{
  "num_hidden_layers": 13,
  "hidden_size": 384,
  "n_experts": 64,
  "experts_per_token": 2,
  "d_expert": 192,
  "d_shared_expert": 192,
  "hidden_act": "silu",
  "moe_layers": [0, 2, 4, 6, 8, 10, 12],
  "router_score": "softmax",
  "normalize_top_k": true,
  "routed_scale": 1.41,
  "balance_loss": 0.00323,
  "balance_bias": false,
  "router_bias": true,
  "shared_expert_gate": true,
  "init_std_router": 0.0178,
  "lr_router": 0.00117,
  "vocab_size": 16384,
  "norm": "layernorm",
  "norm_eps": 1e-06,
  "tie_word_embeddings": false,
  "optimizer": "muon_variant",
  "learning_rate": 0.00647,
  "beta1": 0.93,
  "batch_tokens": 131072,
  "max_seq_len": 512,
  "train_tokens": 587500000,
  "max_steps": 4483,
  "dataset": "wikipedia_en"
}
Below are experts of layer 6 (counted from 0) of a mixture-of-experts language model. Rows are named router (the router's row for the expert), down (a neuron's output weights, with its number) and show model dimensions 240-287. Each number is 128 + 24 x the weight over its row's rms, rounded and kept within 0 to 255. Numbers have three digits each.
After each expert's rows: "comes before" lists some tokens at least twice as common just after its tokens as in all text. This comes from a sample of Wikipedia text that the model never trained on. Tokens count by the router's weight.

# expert 25
router:103120142158110105101126113155120111192135136112099114121146103114110151175143131119113103097122132149127134125058148144160133155125141141157125
down0:142152117074148137117110123122153130098118107120081102149154130128131143120129102112116150169164124137144148167114109144113092152120124137189101
down1:102142139149137159080137113132125136089125173168153103135132106152130117105150100151147098174133064145138138126125111114112100136149117180144155
down2:096153142129119177126062103112172154130104112141137106151105122131112118138153101118188137135129096085138140133134160057117161134109177107172137
down3:138138079124117136125137124155078185081159117148114107147128108140154128106092121146098126108166100120116099121118134127118137190164125121107155
down4:110138113136149093159123137118136136090084113113169140126134099187108159166148144134099144123123099160111140132112114114091110124145145143088133
down5:123149122139136147117104116126142135113113174111124206103132146125125148088172146080112136100099155100107139107163154154114135142159115133096127
down6:102078097146115148152118118182150149138139128124098122186117123133134113128110120091105112161157141155127135141161113097092093147118086147149175
down7:135131136099152164150109154119104123163141159186191103096134121138102133150133127094131120091128163113095114155139100142152111152175112076094119
down8:150123126137138141122145148079117179096108114176088137147129146153100099083124125133135159097105109121092141147107116132171109146159099162139125
down9:157147133128160131110130177122030125129124135130122177136177126136126098142141119096131126127138149107169093104093169167175130158080139145128113
down10:168097140150157140153088123106105083170105160114148119122135156097134094133116121088119098102165115131151131122125114159122117129110135140104129
down11:111113124163138125107079143132137121144121113086097150125089146136111095162145080103177152124149168095123141106074096122104151114107141158148173
down12:147069075113133104116109113136112121144127088100117132131133136092171147158118095073161135127097123118098188104147108146097159143131130111105145
down13:125120138141141154113116113130124090126155113143091116148115173133109094170142091119104135154111115175141097155138175104132129168122156102106128
down14:099099173141110135094144111140150143103167123133123132134100091098121116171124114142143145144140149088120194106168125095138109088142079122118151
down15:137114126104155112125068152105153128130132148146106124139179114172145113120118142095112130129161106134112141132133114155155154118130127164109148
down16:146165139146119113162151120115094147158119122153103138129113133130119148124142127102077110102159106168130133141103122139138120089131144104094138
down17:123180116118124124109151120129150163118112099162142102141153141086161037117134116161138156107116095144153143161117120122152135177118120142129124
down18:119126171143116118159128132106092132140132139110145159129130109124168131132155139107116136114126097101133142083157100109124110134122077086169129
down19:114130093098137107164092113128168123124086143092137138126160141121081095164141121085142134074151166136141095134129136133136113117107078122140127
down20:140118172121131150137135147108160116148093135123091175165142145117152122138092167117155097140120089123138105134121147125123128161117148133086110
down21:097117157129106103170103162140130091128151168089117116139185119114155160140112135132152158146152119098125141147146100162132114118151120116133109
down22:095077117149084131091139157143133141113088098107115100102112146119128123145153113127124112122108151158106133147095106113157113133114175152137132
down23:141127132128177119129127122101108168151132119166171164166091126106113157122120125157068101113158105101183120079083095128120135124135106144154110
down24:160140090132102149107122175132085153119098156154148112084134160093104109162100142122098119149136124129128095142127118113136118117160134125109142
down25:120128130094157111110178082081141129093152065107121138111129125161101177116143142126095143122151149143108124118109162109124137143133118104160188
down26:110140106169120123114133162125138129132157129085104101137154103103112111111094158111119100125160155106134103153112136197129120164086082093160164
down27:118079144119086098142157129139154176116088142196133102132109078124148149135070105139149129124136134083127118105132116144111132125096137179131086
down28:109165185118106112138080131155134120143133127167128179117140144155129098125156121123148106134102111127135131125131127184076162102133157100142093
down29:165102126149153140102118155093136146113137176117088147142085116128139154096138156129098096107108156129103142107107119130116134162104159124135117
comes before: "(", "| ", "and ", "was ", "=", "– "

# expert 27
router:077151123086145084102107155075155180104146164168136147168091160080125135130122075135132103099099105160119118115159129156168109155129116100092160
down0:134157182130127146139111127136107105126123112122109155169132141115135134129166176113156115081160110126135156134105169096179101099136177108172149
down1:153132111143147099159128141170095114110116152094145119157140132065158117128113172120124124151156116137126118169123123102113143138146132122131103
down2:101104129101145096137113106179118129134083089111133146102139132119127136186060155126125112145131119120095156129126163092085156131171140145133124
down3:098094128118107144090072139136129078102110133153152095156159138165150111186147132110128135126125130095134169093138146116124134072151101133125121
down4:141157128108158127129119115140162109162127097147158101157124148145121155118124086128143105146121140140103143112130109166119116128158120152098150
down5:132176118114106127142177109128136112111109121115126124176095090145144119117130164137142148129108131149101155131108086100120125134073126159152115
down6:097136171146145142112143124164089122127100127100133140139130151137155104092137106153143088116094104113117129115177140115152166159085111106129141
down7:085100120136106129121128126116138128089134132142113113084142134145062082140135123135122125122177100141147162155077185148106131141155102126104127
down8:096125086076117118100135131124138138110105129157121145080118119098159078088097096142163152109160139104143143073120142138117140136173146093146123
down9:153108150162124124188187139152125169121139153145142104122163098142158145109142126119115139128106101150127129099145119134170117107086157144094155
down10:111112111100153133155118133099118159116106120123095131139118149078126170122123122147168175109125140115133131104061120127106132143086094080173113
down11:156132118141165105148129125089136127118106155137129115134155114126100149096177152137120159121150161173153155100131115112126137156154115140136073
down12:151106094134119106101124112154137085089139145174111154115146156158149173137074093120193161129101133119084114143112109156151095075140117111112126
down13:180102166074148096172162158109161145126096172138106137124169076124121164130089144113116094089134097127084153120137141110133104093153125075133088
down14:116116123107154122116133148158098101146135094124159149164118163120136126124080141109155085145121105138148117109143089129101130107147174126139160
down15:181094123143103132111129131190135123099110118167153117134134138092170137166121128119135142139103162129109141143162113160105122186137173087172112
down16:088098127102134125149077138152145155134121119092153140127117137095112133098087137162149160161116112110129107112163110077109130129129079142056123
down17:137107061135106160178125101129149096170132087143139118115110128164139153119127109082104156141140131114112149139090140131089113141130095115154119
down18:173099110116153155160121123150154118139090109101152135067129118087089136133175170132070145158141129132172128094083128141093102116138126116116096
down19:123181118123161084144119152168102104157129123117156097135080127114139130160162120135165084084128108174148108125096103122094109178107094138144155
down20:146119136146112147103083149121107140120175142115135171122113119100147104168122113115176117128095117125091137088153120122143145144101145162103148
down21:136075124084138137127124151109098118128130156135126132158146146094130161170109124119141120147142156150094095155177144097147157133137108137111110
down22:138131090119105117102109121123139121123104157092104130134142130094099152100149129134124105159119100097135162153071132113167098100099176086161124
down23:111138116110099150106139128114134124118133107139097147090127122110093146131128148119127109144145131100112154152125139088147107135060143114123073
down24:147131133111117110127121096138155150143151123106135068137120120089130089144140145091113151136160121119134162079146159129117152094113108115180094
down25:116109100126126122102130126134111113151160122145125098180177128112144097131126124116122137153122094172137151128147175096127123134126106165140108
down26:149141174088145131124133142084137128094126124095144110084105136136137130136098161144124146124100128200138101122148136114128124120143140143124133
down27:111131137112162144149137114148131113129156131084181140129113134076136146083099104108134156097103115113116150087144123130124129125129141124102155
down28:142117149132140125092116114139083175145173131136127137147155121094078132121108131100121145119103140148139116151142136121077114105132130130119147
down29:121091124192130171109113146077142158146141091169152103109162133106088143121172132105119118104157106132140102146082135183114135138138115110121138
comes before: "\n", "\n\n", "000 ", "00 ", "0", "9"

# expert 51
router:089120133141145158138085142172122088128127102107112116101062138162115159118119166150135152110099139118160159123141134128085144103131129195178156
down0:133154097108138136150119124149120135147110078149171121158112176101140127140095126158135135113097130155147091136156141144127137132135140150135163
down1:100144125124140146132064111101149118165102165067113120146152110113141100151097135124151154121153097181081158071141118160176180161148155076148128
down2:150136102128151098136099092155138138157139189102120169186148099089124127134168103135110087085139133154134123103098115123122131131098139127119172
down3:149094137114101139164169132079150082107129164144162119132125138101161108130139150128202135125128136122113170109134130111108110126124111115124134
down4:086114116121109130106171097120120134108111182076141105106120131133112153160136118143147101157107110107110104191116121110149110159146137133090161
down5:093115100102144139081094101137123130129111136142087133120122148131136135166169169172113119130113129133105143162095176100137117139173171147142134
down6:125130156179097131179117111098115149141130109115076135096091144138097110104129127189107127101107171155131165136172089127115124140114169157157102
down7:152150130152128135120156120129175086093100119118132090190137121101116130158099168144102136139095149154135143131134119188114117113124137142120137
down8:145133118135122128165109120147124117161119131127150115144149130083167145155161185093112145107134148155123132096114136144169134099114111158126119
down9:149116176131173145121150088109126129125134158135070126126108139159152146149111144133135168100110123132148124146134140091162130050165125129117109
down10:108114120142073115146141160154109089127114113145131158143157115116178138142110100165122113158125069097159115140122147121130120102159177126132138
down11:168109155134114113137109158127125140132098157099106128125159098190121130153092176129137135137149145152133117105072128085124115159133116141074121
down12:164111147157120111130132161065136104126112106123133138127123115113186142145128080164124164084085167122109126151144107155166110099146122162177165
down13:108136165104124140131149141096125165090119136150102117140169123095154152135115170148137137112143128093143097075139141089060103131164107126145110
down14:111119171116159164116103161134080116091096106088139139077089109161185131124102120127118137145130107144147141124151154137136133152168113134141125
down15:091107148098128134141103119132098122128112160095144133126143125144132153138111058133129147082129120138132119109133112114159111155138173109104159
down16:127106081177140106155096144106101127122188136116131088113116096131136125163140133130152133104103145105146138177118124165068113177136132132120134
down17:121146099109129148131170155137185122149127083150115139145122131153106136152124157117096163131106139118104089188149144084144146091113127164167100
down18:142076145154161112112151166103115133143153117097095125093176079148143108147122117110093155098138121141118129095112065085116112127125136136124139
down19:130181093154124133097099065079106121123122100117160161142134154112114131146133134154135144102112123112141140099148154147130154124127166146128136
down20:125095141127136115162109071104151121139150129092125120118107164081067126072128125141144118133074174154164127127150136134161087132164120151131087
down21:174114114117142039124104104100134109139158098149113109156162111167120109139140133148149190129097148122133119099127135145127095098130146103128163
down22:122135137115126116154152096176126115100096115142125114170043112141109112157090162123137122154116129126168121087112115105159151114129155191133136
down23:124075122166117160123149116135134151071157118131100101123160116116078153135139074118108136147150162140132121118101123123143146139125111095110065
down24:117132105165148110116114126136127127131124119090115163120125117082101120124131134147111101104095135140119109099142091101135149109121140147096113
down25:150071123141153119120120149141084090104116149140091127144115139123096155144108150129129131155172133111152140111127172106109136088148106164163135
down26:138132161116085128156107094128119148143113127154111163135111130154174108121118138167098138111105123096115136145138122098154081146125168169103097
down27:141168172110121134141134106103109102116119125075120097122193118109158152107156113098089125164122120088102106147166107083116128101194096163142149
down28:127135140162139119124188121142142115116125092150092106184127112149082112177097177144103118127147128152150127161132111121141109139129152156164132
down29:074145088131089111145097158122109100114104141151127106116114107130103178175156162119095173160171125096139130130115124160148114106152125111126113
comes before: "- ", "| ", "The ", "In ", "===", "|---|---|---|---|---|---|"

# expert 23
router:144124163135121134144154129103089117094107080126140084159173178152127152125092162190137135129100126117146123121149140115136136131148120170136139
down0:136122128099114118108162102123130156097134100079128094125093135178124108132163122158136150110109102162125116154142135120128124142150173173101147
down1:080163097171142136141097135162144109124144141140151159123109110092119148152134122137112151119105175134102106108141135125105126112099152135114118
down2:124115141152147181134140099097112119100123150139151141121089081107125138120117088124118128107107153148135159105134123076188129113097132143115111
down3:108094120135121118100171107125109135128112112076116122126120115126178146187127095144166125082137167178109129144127144132088135107125140092142114
down4:159162156153123110095108105093112134105143121086085147099162157138170152090134143134093110076162075128132162158112114125110117132131141123128128
down5:112135122153088148117155127124110193103103108132095099141158147122130113121101152135114134151095150105119133105138140129193129114156036130125131
down6:143168132120081108108101101185091126126091133135120163136115075133154188125118119139102158155130144093159140159129096107157086139155122130189097
down7:082123174098132179135094120143106084129123088127132121150139132082149173159123058140115108145137143154152117106099117125179158115143131137113140
down8:135088171111130144123119099107124176159126142102112125168151157097125096124141141174150133117136171113126129099107128097153147112112138137105162
down9:118146115116116151144103099143154043140149118131149121133073146163141171118176121169162156139126149134082165103114116102142120090112106135105112
down10:156099121130147133104109083130118102103130136107083127155146093152125166142154131088125114091092119109128156148169133126147184115116168149117110
down11:114156110189154154162148088137135146150118116153147149137156162102099093172101116108152109179136124116154115121103111126140131134147141126111119
down12:111159159150144135115157125139095126120139118113173192127107114131126098125138105114119100148086126107148088157120138158134139124159128163149101
down13:119119140113146157121144129102135136144150145146161094097098143156122141128140114157163103126140131118104111109101104107153098095136132134128107
down14:115101129141070143130140113101178183116149140150089132139145094161111084066102122136112131118159137158113140136118113166100137132135096171124111
down15:144159120150109111129142100130133140145177095136132091084183122185124125121116118123087104123135140083150142112136154155105136113124112152144152
down16:131125125150140142131112153128110105142129175170134066105111144115126153143108093115121105091076101132103112149136160094122143134143140096166169
down17:154156140132111137138140178117130149148132133184121131131132148118138153118129070118064121092099090122108067086172142147114123114151133112111159
down18:117141108112160121131163100136123125104131183111152126139088116127128160099089119097124107147099103161119126155118122097123108100159139130141139
down19:155141082123119143182139129155145126164126143147135127110154137076121104108109135137121113167132114163142130121111118155097094084110141157128134
down20:136149148116117148151108099110099153157126147153135125119192127153186121139147123141089105130091132132104152125119133143126128122100178128155129
down21:107140130076133132134143121167152144113171107132130161103139141154108133154137130107091160108102136140121110124134135137117149095149104104113109
down22:135131121151127095134119126124125123138103139164111207098143139123141162164096153134151121118107099156123099157142141156117122141127167130118099
down23:111131142098108128123166120121131135151037147130129122133105143122110164140133085129149045130161168123147152138138133113131158116113117127172146
down24:115158134154111144088090145111156115135091107123141128155158131143092138164102109111108114115098098100115148135123139116139115144148142112095184
down25:127107141130150145112114127127153140125100148091126178144135088135135155149165124126105107139142144118182126104147138170126142094093130138086143
down26:132088121133179130144152160142134137170142105107122158128138128072150144161102130160149107147131140126125127148115115127135155132141132127147130
down27:146135157108112133138123180136182115119152133115157148142112138123096119125124109110185081117164116132088129137083155086159122128125084148109138
down28:153137095112121111106102114105120126107082161098145108132131149091130139117123128146117149150101113086149108153137133117094144140154087149139090
down29:134140114118123134156113116085131142122104130120116157110085107155164122131150124123129126142116103102117132151118153112134127130103137147113128
comes before: ", ", ". ", "-", ".", "\n", "\" "

# expert 38
router:135087167139129121129162140106084090105152120110161179141139106107121132131137099116148107086125121124080116100117136113104137160109101131104115
down0:093164146124135113113122152194136125065138128162116129112117113132128166132129130081155127137120121147123148123184112123123111113095142150165127
down1:110137120125098139140116104152121122179138121149129135115109103116106112082158089115119095097108155095109123130147130106159122138098150170109122
down2:104143108163110143131110083117136141170110167110126107117108138092111155095136137132112133100126107162136148112111131089102173112127173109120121
down3:122125135152142135124113156144077117109178076122105136151128143171149112114170156092097116114104134119112083126118163103093119101160092112139140
down4:137116150079094115129098134119133130111113057131165129123157093127147132106124160167129112115121103114144086112147122144126130137103164157106152
down5:094111166132095150140137143112139143157152140123150112132087109149157134146169104156163141112111146084139158130109122104093122119147090143127186
down6:145110121150148125152153130168124091084131156155109110112108136158136137112142111115136094099093132132143102164132078133083115121105136092121133
down7:146107133137137174105139119147192145173125158099131110148119142108125125147095159129134138136119115130106180158137105159079136182152137134156137
down8:146151114171100119147073126113152169143143132153117090144082131118133101133117129101128152166133069151143121153112132121101121109140077082129098
down9:143128124104192153139176130145141128086149102134124098124081099090139138145155172141123118110141108143173171164139134163114144153119139105155139
down10:148125091125073137155120104127168137107132114117103134133113124162121121107101120161130131132114158123155122122121108115122105118108154146123149
down11:092108171115190109119144102105167171097112139048126121126131126133082129160123093132150090098116156152087159132131132110114112141156132156126113
down12:159134140152139100135155119116123113139130080120103150131158153135090124125136125099129068096127086077118122151114194159099115107072094101144126
down13:122102075114130150146158158171150095126155143168119149172141125131166116131135130197131142101118134106136159089095094155122112125140137118135109
down14:094150117121147146138160129134136167086145134151138095187080099126132113119142115128159147137122153139128106171150096113112136161160156098133130
down15:154090155098118173072134121111139116115128125096115165138159141127184139159124133155133127104123145125119134132129112123127135118120123078165142
down16:081134124104139108158129142121120075131183100131144132152122138168097078162145128102126192116168105170104130138168108154098108124141126121126120
down17:161133127158157122130111100147163112085138098123155158116150139172141127117130120128146124117184122138199128118162134081185126140092119147137107
down18:107145171111103092135107110151144151092090110118093164169124123124097134133100159083114152103138144107132135122139124119124153129110167105116163
down19:152136155139108099140164138128113062123111111055146110087119100129171187128122119114153115147124150128153154167152137176098097173140204089129125
down20:098126136082149102072083095129118155130145083165114150126133124106129151143134110137090122107162102131124099185152124158159120140143115111127130
down21:173084150127123129084127140133108143104124136147078119149125128102172127125104114129150167108114121137139133108109143181135090053123123117118138
down22:148098108109111136136087115124121111105136108159131168099088125148154103148154134125148167157125110124148129093161173111132169133142146149094126
down23:149130113153135137108146141114144105083126135108140129126109179111079187100130164135103124087129125079116135127115129106160098158129129122127165
down24:125123162116113105138135117104131092109128167172153157121096118143180121146108139122105095108105126133101144162140128139145130131108136111135104
down25:122104140130062167127130163146117148141142101160121166085109160161085124175161123131107118143138136097126147128147152111122141157147079122127113
down26:137098123099094134110164140114152124144109153176125129094122115132096148076140129089158138126112118125136141142140106183125165095118129164152139
down27:111140170118154108121075123129128146164147146148105126136118181118082093106112114107121106102133138138170155135143135135161110121126124114101152
down28:153113146105100111140133091138119136132085161157131166150160154129143121110154159137105195150120117155069097121145076096143083130125088107121112
down29:092011112113118132131120104152112129157114130139147139143120092125157141137065111142144118097125132167142118124166135077119143144124140130147110
comes before: "\n\n", "\n", "S", "\n  ", "000 ", "\n "

# expert 5
router:121153100143111148093131116160175104155117125132085137125111168157135115122144098108141088101138129159114161111161144136125141106148095084115166
down0:128116124137122169128094128145145150195147078141075165098127136121102101127101165154121146095142133115109139132110149094160120104142119075158119
down1:158125169075114123121109099114165102127122122102105112144096130103141096136110118127130182126137159107169125061144110107090133100114122122164120
down2:129111146142152184110106155124122133131131113131114135140104130115151114140152119149113143147164120127172183137148092099087115130169161137144092
down3:150144131141144090124162130137158149106119133167170128108143128096111113147111107100103080142193143116097109134137145096075130134114125131110126
down4:141165098126139100103101120149099094101130157144192155118131134153106089116104086110142105114107128124120119124150143128183119170145127115129109
down5:103123172154122140105106138080145109130134155131126092132177126108110121108153149153129115146138152163134139142118147112162142143082165108133106
down6:088209130113109103151161150119119124143122119136075158149146112115120186125136130113127113088086108108093116130128060130069149100173134139157098
down7:122108119136115078137115159117127141122103125128123112128131126170129164085151163128163135117135172157097141112112149123094085145170138140114133
down8:119138116145095098121135107130101123077075162112130101158115151140123159144146119109137104096136132133094101181111160115146195123142141115146147
down9:168153106107147113115123128121123112157113103124133148169110171130161121116129121106149085136146131115107155123093136145109143088117135156094145
down10:137139120119082091126104119137080127122111128127185111093108138142099127149147143080060144115144122133150126154098133117139177132123099147105164
down11:107135174095151095124161115119092136176098134122139124107165163115134134127134104125153109112124110112167151138109090148125150121117114141125164
down12:160095093112130119151102174142151152151105084147093137185126128159146139139095134140132125115132185071135129125148069138127138123130138150105108
down13:150115077124158156111151099151090115140136098123101128135143137112132154143145097116131085134077104125097066117107133143123087114160141124103153
down14:146109105136131154095120163095106089119112109134176142108120123157124117155081113143124141137119104128109109094120137130146110133142101150102158
down15:141151092122153148088098126119125147104115113168128102119093109171154173130177106130120120089132134115122166106154128145165104106104136141102135
down16:122138150145178149134096133183126123103112109105143134109132154134088123104118110155156132148123138133162074079089115099124147124093116148096128
down17:095128155140148110115134106142118113139127149059133132121111127087106131131122105122162140126150123163114108145138140121113094127107106102149135
down18:146155129100095140197142126129149152169151104086141140075087090106094129130109141144112167117168134152105110115094137132165163127114161122147123
down19:147127139166185155087153126076117114175113157123106146134126121153138112089122130118131084137114133096138170109113086168136126083104112133137107
down20:098127137133130106151128092124143109143117118122136118119144107109120090082175141126084174159160128145138157136145158093132107132118144149154157
down21:114099090123139117113183123120083091115086157148057102161104129164141132137098127120133129143098158158133151101112121100126119089140117127138102
down22:175056104157089180093117134170118093132173089150090150129116158112127137103140147151163137193120159146087091175163118114146180080161121147106105
down23:071164092142101103128168125121148150089164113158161086125121140110157151132150104131142183124130088107134119112121101134154081137111120136140131
down24:095126094149203130120112124126114116102160125150157103157130142154097105163128106161161099165094105102089141160148168123138134115130094102102142
down25:068114175108104176123110128141128146119122130148134124118106105125175169108123172132117121162085099113131173096171149110075185148141117151133128
down26:169116098170110167102083138115144162162117139146104162132171129107069091130094119100102148152127124121122135115105104129110146125131143112144105
down27:139183085162118126148159100095135125083104126119136127086116134081148118119104120096130094116142160155100078110109156104141155130164210100122136
down28:150077110105126171104137116126143159175152112107148148119175121106135081064145141087142127128164158140109150199083157111128144132120133119117106
down29:130082130158076141140149122135129130160126167124105088161116169127135164131120171130098142149120061125101136063092145147134167115171116086167121
comes before: " ", "1", "1 ", "3", "2", "$"

# expert 45
router:127131114131100115110111134145115112164123105074105148109159132153120148110127123108112132099121080117105162163084133113105109132119093143088145
down0:147140133113122150161110142115134140140171138139083080124087131112148153111126146141168110116113097098145132077183176065167115143102119062114098
down1:099155093152170104161163138124105109144101128136119133137113148108124159141140149082124138140108098125155149101156126094109153145140123136115154
down2:127138114122133117105090108084156141110116159128118125123124112090160102101114086110137133126145087142110159149118135133104105110138147126098146
down3:112126115104156153121105136152128150114135140142134090135124145094156118155121146132108136124112099105126184082148161093165175155115116132104094
down4:136157154096129144150136124154142147121124123081156107112105142117110148143104119107114096146142078141097139135107137127160111105137170134153107
down5:124150129161137087092148115116134117109125126165172067139131146149142116136146103123138173154146087124110114145145165147128155137128141115137135
down6:103146161146114117137120135092098140146186130156108087108157080128134101139143080151083136160175154116131151120138092134143142122121127117123098
down7:146104116138134159083139121161137123136108137152109206136136072150160144138125106123134159131157122149110117114124133114151152163153099147118138
down8:090157162108108134125118144119165159114114105149133159117098141128115157129152134120104091110147124149156101136124110130090117145142100121122100
down9:171112106122140161144121112175115060150141140096084139105119106143105099130131104115092158105116129099138136116139150113124127081119118158101168
down10:142137107126153150114113130139139159148126088140097137111146093101155116173109165154105116127109101121125096122099122124168153128104106132137120
down11:122148132188141128137136164083132104123106141132140117136105150137100138167166129127089154121156081167082131112099177122123132126155122137132128
down12:149157105126172105117116102109121125113137168076156157133115101129116139137164130129181115159133102182164145079113158128115153165112160138123112
down13:144100145102133122110128092131141098138147093162106133126110093120091150125143114112120119157140127105089108151132152139191152168135120103090112
down14:143127116121138104113128183102159077148154147161161166137100114110155133115118080130136139137144127109097096089092127139129147157141120134122141
down15:148122101140102090170108091139105125131125087121112147169142156141107099140135109105114125134104148136137126134108095088129160112131131107163146
down16:116095140148095161111108164131118125134126153129135131156132114128109137111131101134139132152087126120114083133160096122151193151133153108103132
down17:149136118097141092165117134150146112133174184146187124100131110145133108094105085128108076126132169162156111123108118184118107102138095107145134
down18:133126151139111133126129110108176145130120146157097164156108089113123147059121113070110134123061133135123119123117138133140074119097112102134176
down19:141116123136128104137149111141171118136135120091156113097112076154126175114157108103137132114127145129114099157109101123114123127110139116109176
down20:106152078105110159114094104099149096151154168102148090136099124151147094152136092120160123131135112138127119156091114125146177153134134130141150
down21:106153128103134177139131118179111093163109132133126123119123152145156118146132106069117137141150122097116112146142141139093151129081091151120122
down22:128087113131100092167107143119099126157123101139106144135116129129084137129130136089103133117105085122121125137087098188166088128141104136135135
down23:120109127142112114125191153135147131156172123130110101173099118137148122097121104101102136091136133140131121187092124124117170109120101116168118
down24:122124134094147123161115085132135120129170153109123126132108122112165128144106143158132160154112133140127088106112128125174157147136149092125132
down25:131115115149131125135136146116107131097108140138078123143134139145084127188145128135076200113110094142127114110135137139126087129135096097117166
down26:106130145045140137114145161106127156150131137149124155139126163128128064123130123176134070104108152122123124190089076077118136116107146140160150
down27:149189122119162155103107139101095107140132115138097157136087145148100095098138101153137126132137135106088130124148178106119152107166122141123133
down28:129149159132118118139108137126091121081108061119104167169140089070172153113144143136110111128125134121133185120137143095112104164125144154116155
down29:160088129119183182100122115159111073114164079095107112115157118149097141150134139151067114166133111067130121125132112138074134152098176150147118
comes before: " ", "0 ", "— ", "+", "0", "−"

# expert 28
router:136153095143112114106103166135161106116129122129123173148143149125115136135133122138109148137143129140148110126129145100121130112146105120116135
down0:125135193146102122121164139137178133144148120150116137099141142106118118127138154143144125122165113136124129130111130111167148100109077127076123
down1:139131093103149158109172119117138145140139096072136120165105121095129129116120104081112077108123177127162157111102152164116103168111148118143133
down2:082109113142105135166133116155149165106139197131181136157117159173113142071126105087142115115130128154134075107105115142127164149119100098159175
down3:113133113113132110127166156157125145136090132147075081064109110132115141142175142137112123069166139091115132095147151148114137110132139106120129
down4:138115125136151149095124157131075145153111184118156127152127110119160144117177138122064169150156105092115118079109125118119112115132146160143127
down5:086116100151109149138067136134088103131151107111130121128165146140088091138094110140130116094110074115148106163100153133138126118146090140119164
down6:080103138173113168163115115048106144083139144141115164108103091165124159173121106143097121151076121139101095093157131117128113102131105146114177
down7:149129133122113113144141137129138086086153160150102137138124140145119156149150083113138134175132127099109123137122101103145133127130130148111119
down8:100133117180092153090160175108172090102118108103124107155107128145131155168105094144144140119140105115140136124166150099125110122103099151091126
down9:124102117146143090139128113141141110126127130139156146133144091089061133121104149132086143078175143184165113144128098128113094106136073111143139
down10:143100123111118116156130122127115166074140127112138175181106107099099156088130138142122082156139146115099082126094119140070086110117145112092110
down11:119117129150102158169117120137142125163126172121115115173148123208098177113158139125166121145135139135151168117121138126140173117131138151136122
down12:147126117132135128110152142126147149141132106134142094147134145112134107141170127144152142159124132082097131111152155141127115102126098123165088
down13:164118120145114136164122105125141137124075107125145115087184146124117136137135138136120136098103136177130120150136158131106129126120131133135087
down14:145127148151164094109129139128107111125152166127156170170141090102114138112136149141106136143099119162132106099122132114106118156136127114105087
down15:133122114167133127147067075141171114133131119179107135170151095129109169113138100150105138104145180119126156106120115109126114142150169085127140
down16:131118166137136132127131099133114130108159126074121132109145089152168127147122125135093115142162148091094168102080115130159099100136141143108139
down17:097088140093147116137125109147111139131161170145113131090151105085083147156125120174110132190133099163128133144118105147107127179078103137123120
down18:147124158098104085127118118122136111135166163133128121121138128150129142121139093125148131129185099132154137108119106158112136121113103090109155
down19:145100149142107153122110135129128108140119141131112169068078088140149129117140183120138092121132113139106083146119110136154138164159093128130141
down20:145112135142176123090135086137131129128136106148105135092154150175112150157160114185191100093156134174141190114162088156143171114101154080141139
down21:091123125109118106107160094133138119131096121137102147145164119143111097144117126149141112131147139180163139122150120139127180129104124082160129
down22:136115147143149083165128134121149135142140159114112127185137156119148129153133117130090090094096143122157175127148122077128072134150104145134177
down23:154129162146093128129110145146135138126140171095128147125100080133136114116122159140123144148099093112090166153137140080135127087140114098111157
down24:142128163137120149165123098092105115129169118171119133174110149120152178089170137113132081148147151121166108088126117148163156111140154109110147
down25:165062135139147138147143117178119159153142170145134094088151106121162113091145154125115128131129125119134163106094128064177101136117171142100138
down26:104132143148144142117068130098164125146148114124098115139163165126144136142144094122183145128155140166146133153113176071126124094161125146156107
down27:135191106137128117126064127123136102144162137082159145098100114099132146125096122157161139120152116134135114118155137105132115126106117115164103
down28:103135125116105088121108120113124130133119107129143124084146149113125150102172120179104103116152150128107136151122129146168136155113167136113131
down29:127122143152153138124148140144103132126140134090135143141104113160136155147132104134146123150162157162134120151091128130095149148098111114110151
comes before: "\"", "| ", " ", ": ", "0 ", ")"